Below are experts of layer 3 (counted from 0) of a mixture-of-experts language model. Rows are named router (the router's row for the expert), gate (a neuron's input weights, with its number), up (a neuron's input weights, with its number) and show model dimensions 0-255. Each number is 128 + 24 x the weight over its row's rms, rounded and kept within 0 to 255.
Before each expert's rows: "mostly gets" lists some tokens that are sent to it at least half of the time. This comes from a sample of Wikipedia text that the model never trained on.

# expert 22
mostly gets: " Z", " Ch", " Le", " Y", " El", " Mc"
router [ 85 123 125 158 106 130 122 130 148 102 151 120 123 148  90  89 117 154 161 165  80 159 140 125 128 120  96 114 141 101 113  85 139 157 101 104 116 160 144 142 113 108 142 151 113 126 102 107 148 133 120 183 156 131 143 131 112  86 154 149 127 148 124 130 144 125 119 118 139 113 143 113 113 147 121 151 124 180 130 140 114 129 114 182 157 146 165 133 122 162 126 146 132 110 136 123 107 162  73 101 167 107 100  86 140 118  95 135  95 136 158 122 128  66 168 115 150 116 147 125  80 102  97 103 100 165  88 130 122 107 117 124 105 161 108 135 142 140 122 122 103 121 137 141 184 126 109 115 154  89  96 119 160 159 177 147 162 128 140 119 132 127 148 133 117 121 154 129 116 120 112 141 126 127  99 171  99 108 115 124 142 164 125 125  75  97 121 116 163  96 114  84 144 143 170 114 118 105 132 168 132 126 138 117 135 173 140 126  91 110 166 132 106 100 130  92 188  80 126 115 141 113 106 130 175  91 129 100  88 116 164 136 128 142 126 138 105 179 164 130 122 107 137 154 133 121 132 127 113 156 115  75 145 102 133 105]
gate0 [133 146 129 163 136 115 153 156 151  75 109 140  88 128  84 148 110 114 140 152 186 180 174 149 136 100  96 124 130 150 127  83 134 136 152 106 146 151 153 128 162 146 132 113 131 122 142 104 143  99 140 118 112 106 102 133 102 144 113 113 114 117 113 128 155 173 110 142 119 112  89 163  93 134 150  93 116 133 126 106 137 134 113 149 139 112  90 140 108 123 171 144 165 147 154 112 119 163 122 104 128 108  96  90  79  98 156 155 122 156 126 108  91 109 132 122 136  82 121 149 128  87 140 136 122 119 103 108 107 131 119 126 161 154 145  95 149 135 128 130 146 134 158 186 127  97 102 116 161 112 147 129 116 133 184 111 155 127 141 137 110 103  94 156 118 150 157 118 148 125 123 104 164 112 109 110 124 107 114 106 129 104 137 119  78 141 122 131 142 140 136 156  98 104 128 125 131 104 120 153 128 173 163 122 180 159  87 113 163 124 102 153 167 113  64  74 156 149 146 113  48 111 126 156 152 128 147 102 104 132 114 168 138 135 111 143 121 151 121 106 127 113 139 138 114 138 168 101  79 149 103 142 134 130 115 163]
up0 [123 153 125 113 135 107 117 149 128 164 124 132 107 111 105 122 119 132 114 140 127 139 135 132 122 170 142 118 157 117 119  81 116  95 151 195 115 103 134  92 100 133 114 122 146 138 128 155 102  93 109 141  83 100 121 165 121  98 129 121 173 161 134 151 131 115 113 109 116 136 132 122 135 107 107 144 156 131 132  82 151  88 136 140 160 127  92  73 190 141 148 110  98 132 112 143 111 136 100 153 137  86 155 118 117 100 135 130 112 138 131 147 104  93 107 124 104 118  97 149 136 137 170  88  91 142 138 154 160 113 120 142 139 132 136 114 142 106 150 123 161 143 116 161 129 132 118  99 138  83 109 136  94 140 135 110 116 141 155 112 181 134 187 164 155 127 123 183  98 141 119  81 124 135  96 132  99 107 154  90 132 126 146 119 131 135 113 155 139 129  74 139 132 161 134 152 131 101 133 114  85 155  76 159 115 140 166 133 145 106 152  62 121 143 111  98 123 103 119 130 169  95 124 144 136 164 149 172 127 119 148 141 135 163 138 151 122 110  69  79 130 125 159  97 120 142  94 185 119 140  99 118 116  98 116 102]

# expert 7
mostly gets: " which", " who", " two", " team", " three", "000"
router [129 153 150 114 105 134 138 126 128 135 175 120 135 126 123  92 164 128 121 144 142 178  66 139 163 108 140  55 111 114 118 103 151 143 126 100 154 157 155  97  81 116 144 153 148 110 171  99 139 106 113 128 107 142 145 111 143 112 151 153 109 141  80 147 162 100 113  87  94  80 112 162 117  86 140 163  87 129 146 109 121 175 167 125 158 130 140 127 151 147 107 120 128 116 153 153 119 149 110 107  88 113 144 107 136 155 122 130 162 162 121 138 138 123 137 149  90 155 133 128  96 108 175 140 138 162 125 100 160 161 139 110 151 166  84 183 134 132 156 132 140 119 127 155 134 124 148 137 140 128 152  99 116 147 132 138 153 112 148 121 146  81 111 147 127  97 130  46 131  99 121 133 144 143 134 148  96 117 128 124  83 145 114  98 137 131 167 134 174 145 124 100 120 131 149 131 112  81 105 105 113 134 148 127 106 124 100 107 113 192 139 149 137 158 105  84 151 116 133 105 126 140 156 108 153 116 114 138 137 125 117 137 128  87 100 153 123 126  93 102 151 161 119 118 171 145 169 145 124 144 153 136 122  97 114 120]
gate0 [123 145 132 124 159 153 164 141 125 122 165 109 130 163  98 161 141 119 126 138 156  92 139 146 153 128 128 105 160 142 128 136 133 136 117 130 140 151 127 144 151 137 144 132  94 124 143 132 140 124 127 135 123  67 139  93 130 157 115 151 101 110  93 138 128 146 156 111  93 107 124 163  63 110 140 114 149 106 132 161 158 146 126 116 139 100 108 129 176 157 125 117 127 107 161  79 158 136 138 144 118 103 137 117 107 145 145 180  94 132 132  97 142 175 129 156 207 134 133 141 146 107 163 185 174 120 134 127 145 161 122  89 130 132 120 120 155 153 154 148 116 108 185 133 158 116  98 105 130  73 137 147 100 111  95 134 153 143 162 136 170 124  98 110 151  96 130 148  97 137 156 127 149 117 141 165  77 147 119 146  95 172 158 149  84 149  60 134 122 135 138 114 129 134 125  80 110 112 111 129 138 136 122 102 141 120 132 172 142 127 109 108 147 133 175  92 132 177 185 121 141 131 147 130  98 137 114 147 181 110  98 166 110 139 143 120 136 140 121 114 146 139 116 135 129 104 118 135 139 124 118 133 132 188 125 105]
up0 [191 126 120 192 100 153 154 169 135 114 114 107 166 136 121 153 105 119 123 169 131 142 108 116 112 158  94 118 133 148 149  89 109 115 170 122 126 117  72 158 145 145  98 143 110 152 159 114  95 126 111 116 119 113 164 141 113 120 135 127  80  66 110 123 127 148 133 137 123 151 110 119 144 117 117  91  95 128  82 116 152 170 109 111 146 143 123 116 167 100 127 116 107 124 139 120 126 120 129 144 154 139 175 121 174 192  97 102 112 127 111 135 150 131 133 151 145 109 145 137 126  97 103  98 130 148 126 112  86 151  72 101  62 161 103 142 122 139 124 136  81 131 118 142 134 125 140 119 131  87 186  84 119 187 122 140 137 120 177 102 138 114  97 152 103 125 117 128  98 150 163 162 132 118 125 161 153  91 117 122  64 126 140 123 109 137 128 149  95 109 158 132 102 150  73 131 105 115  88 105 129 112 115 107 141  92 115 183 126 136 122 153 127  97  89 110 148 142 116 134 110 153 135 139 137 145 138 124 115 119 131 130 132 146 100 122 139 128 114 112 137 147 109 123 102 139  88 165 128 118 126  88 121 134 141 137]

# expert 1
mostly gets: "200", "199", "201", "202", "198", "197"
router [117 134 148 122 126 111 160 121 139 116 143 166 116 142 119 101 123 108 121 159 109 180  83 151 175 148 118  99 126 108 118 113 135 175 109 120 161  76 193 135 108  94 133 165 134 108 146 150 126 137 137 111 136 166 165 121 126 105 180 130 130 174 133 152 150 111 121 132 121  92 151 109  85  88 109 113 106 127 126  95 119 140 134 111 158 118 145 121 154 139 105 121 154 122 148 117 123 130 132 117 160 151 140 112 119 130 114 123 105 133 155 131  85 102 122  99 114 198 141 124 106 120 134 140 114 120 123  88 165 148 107 116 159 113 147 161 106 149  98  85 110  93 139 129 177 154 138 127 174 117 148 137 114 110 129 148 131 132 171 114 143  77 130 121 120 163 128  89 107 124  92 150 179 148 137 132  94 138 114 141 112 145 104  92 137  83 172 121 141 143 127  87 144 139 126  75  92 118 137 168 128 137 156 170 127 151 111 127 107 139 120 107 102 139 107 138 144 125 103 135 113 144 137  85 144  78 153 116 122  92 144 106 121  92 152 152  91 127 149  86 206 117 118 136 129 170 107 127 126 141 129 102 135 119 107 156]
gate0 [103 148 124 131 100 143 132 158 140 130 154 102 144 116 130 153 122  94 133 131 117 152  97 162 142 107 126 110  97 126 128 139 136 137  94 150 111 141 114 140 159 104 119 112 122 135 117 133 168  73  74 151 134 104 119 100 122 158 112 130 107 152 147  91 113 145  79 138  81 141 131 157  95  62 140 142 134 109 156 100 140 131 138 134 144  91  98 110 146 146 157 128 139 164 115 132 116  94 108 120 124 154 125 135 150  84 113 143 146 131 128 119 124 129 139  85 173 172 135  87 147  98  96 155  96 103 144 125 169 148 157 147 138 161 117 123  90 128 132 131 104 135 101 137 175 123 117 132 141 153 107 163 111  80 147 152 159 158 103 115 110 111 101 136 137 156 147 164 115 100 118 109 141 145 158 137 135 184 146 140 126 100 118  89 133 164 133 116  94 142 134 143 119  90 129  97 147 148 192 136  96 118 160 125 127 114 148 169 106 164 109 118 125 119 175 131 112 129 107  89 126 149  90  87 151  91 112 124 132 121 125 119 172 119 109 174 152 116 133 140 146 145 160 157 147 203 110 157 156 144 100 115  88 108 111 152]
up0 [134 113 128 132 118 167 132 137 116 137 130 113 103 104 159 162 117 131 121  99 118 144 110 143 126  82 130 132 119 123 124  99 136 117  88 115 122 127 116 123 112 104 128 116 102 138 133 110 167  67  80 143 126 100 135 121 119 155  82 154 121 149 142 110  92 128  55 139  87 133 106 137 122  76 138 130 149 114 148 112 109  99 149 138 149  78 107 126 127 128 142 152 123 167 140 122 134 117  99 119 120 134 129 129 152  88 130 147 139 125 136 141 113 128 122 107 172 173 114  88 186 114 110 146 104 102 115 132 136 143 177 143 144 162 122  95 103 153 124 117  96 154  97 122 148 126  94 133 153 126  96 172 129 104 136 148 177 152 116 174 107 104 113 147 133 170 156 138 148 168 144  96 101 143 151 130 133 167 153 149 140  92 128 132 133 147 122 124 114 130 133 128 107  97 155 118 142 147 174 116  91 104 137 126 111  99 139 140  93 156 122 143 128 127 186 119 126 114  98  69 132 177  73 119 117 108 124 111  97 144 133 106 177 118 106 157 123 154 130 143 175 158 161 147 157 193 113 182 144 145 108 124  90 118 110 120]

# expert 0
mostly gets: " \"", " =\n\n", " can", " series", " album", " will"
router [109 115 110 111 158  74 145 129 127 129 144 144 126 145 113 113 128 149 111 149 138 105 102 120 173 141 158 134 102 118 188 124 140 106 146  88 144  48 168 113 129  84 145 132 117 157 167 118 149 144 174 113 112 146 122  91  97 122 132 117  97 125 100  84 141 140 122 145 107 111 129 156 110  98 148 147 121 155 130 159 182 136 111 137 122 118 157 114 125 123 144 169 126  99 148 140 127  97 103 117 136 136 114 120 120  99 136 145 101 170 159 136 136  92 116 111 109 142 115 121 135 131 107 152 136 137 134 157 161 176 104 111 138 153 111 136  85 123 153  56 161 113 129 141 166 125 130 120 116 101 147 132 119 155 136 132 118  81 132 123 145 118  55 120 153 111 168 134 127 119  90 149 136 145 125 152  79 209 111 164 130 154 147 134 121 133 116 133 131 130 112 123 123 118 130 121 146 147  97 146 147 201 130 143  70 154 149 110 114 138 138 138  97 143 133 113 135 116 152 103 129 128 108 134 112 103  88 146 140 112 142  90 133 145  96 101  78 155 143 124 113 135 171 147 148 131 165  95 145 146 126 128 131 181 121 137]
gate0 [140 154 160 111 150 113 111 158 156  99  91 144 134 115 142 144 155 184 128 179 127 132 115 101 139 127 139 142  83 126 125 121 106  97 132 101 135 107 121 149 136 132 132 114 178 136  90 153 127 133 163 101 119 141  97 125 150 104 164 103 103 116  89 132  90 119 158 177 146 152 139 106  82 162 115  92 135 109 141 154 108 119 158 144 114  99 128  65 133 178 113 128 164 134 137  96 128 129 163 145 132  91 130 146 115  84 124 146 143 124 129 110  76 112  96 151 138 135 123 152 113 164 108 140 140 150 146 117 116 140 111  96  86  93  84 123 105 128 126 117 122 102 153 118 113 131 113 130 148 124 143 109 101 150  84 152 139 112 142 109 145  88  54 129 130 122 139 127  83 119 136 121 152  99  75 142 123 130 129 124 175 136 103 111 146  89 136 123 114 111 109 138 137 121  93 131 121 138 111 153 172 179  87 123 108 140 178 116 145 171 140 127 115 153 107 115 130  99 118 127 133 119  83 125 159 117 106 125 144 124 153 149 149 133  96 104 135 117 137 153 162  89 176 118 152 124 155 151 199  99 102 125 118 128 154 139]
up0 [145 142 106 133 169  90 102  98 109 133 145 152 137 152 169 155 165 104 121 146  85 146 130 129 139 102 133 122 111 133 122 147  81 126 131 120 169  86 121 163 139  81 149 149 157 129 167 135 136 182 170  86  86 203 126 163 125 135 147 136 117 134 135 102  91 105 160 162 123 100 103 126 125 160 151 102 143 167 135 152 195 109 140 114 138 117 166 105 133 120 137  90 175 140 123 114 136 130 146 122 100 110 158 143 115 126 109 146 135 111  91 114 124 111 118 111 117 148  83 137 124 100 122 120 126 125 130 135 136 141 183 111 128 111  82 134  69 134 144 150 118  93 144 137 133 113 159 122 125 153 127 127  89 146  89 164 138 133 154 121 106 101 133 118  92 104 111 154  89 145 175 155 137 121 103 143 125 148 118 136 159 127  69 143 144 156 165 135 136  91 132 133 125  85 150 150 117 137 133 138 137 124 129  62  86 159 142 145 122 126 130 134 117 134 118 112 118 142 106 135 135 109  97 117 160 108 145 157 146 102 130 113 140 135 129 151 120  86 112 113 145 124 120 133 146 146 127  81 190 101 107 163 163 148  98 139]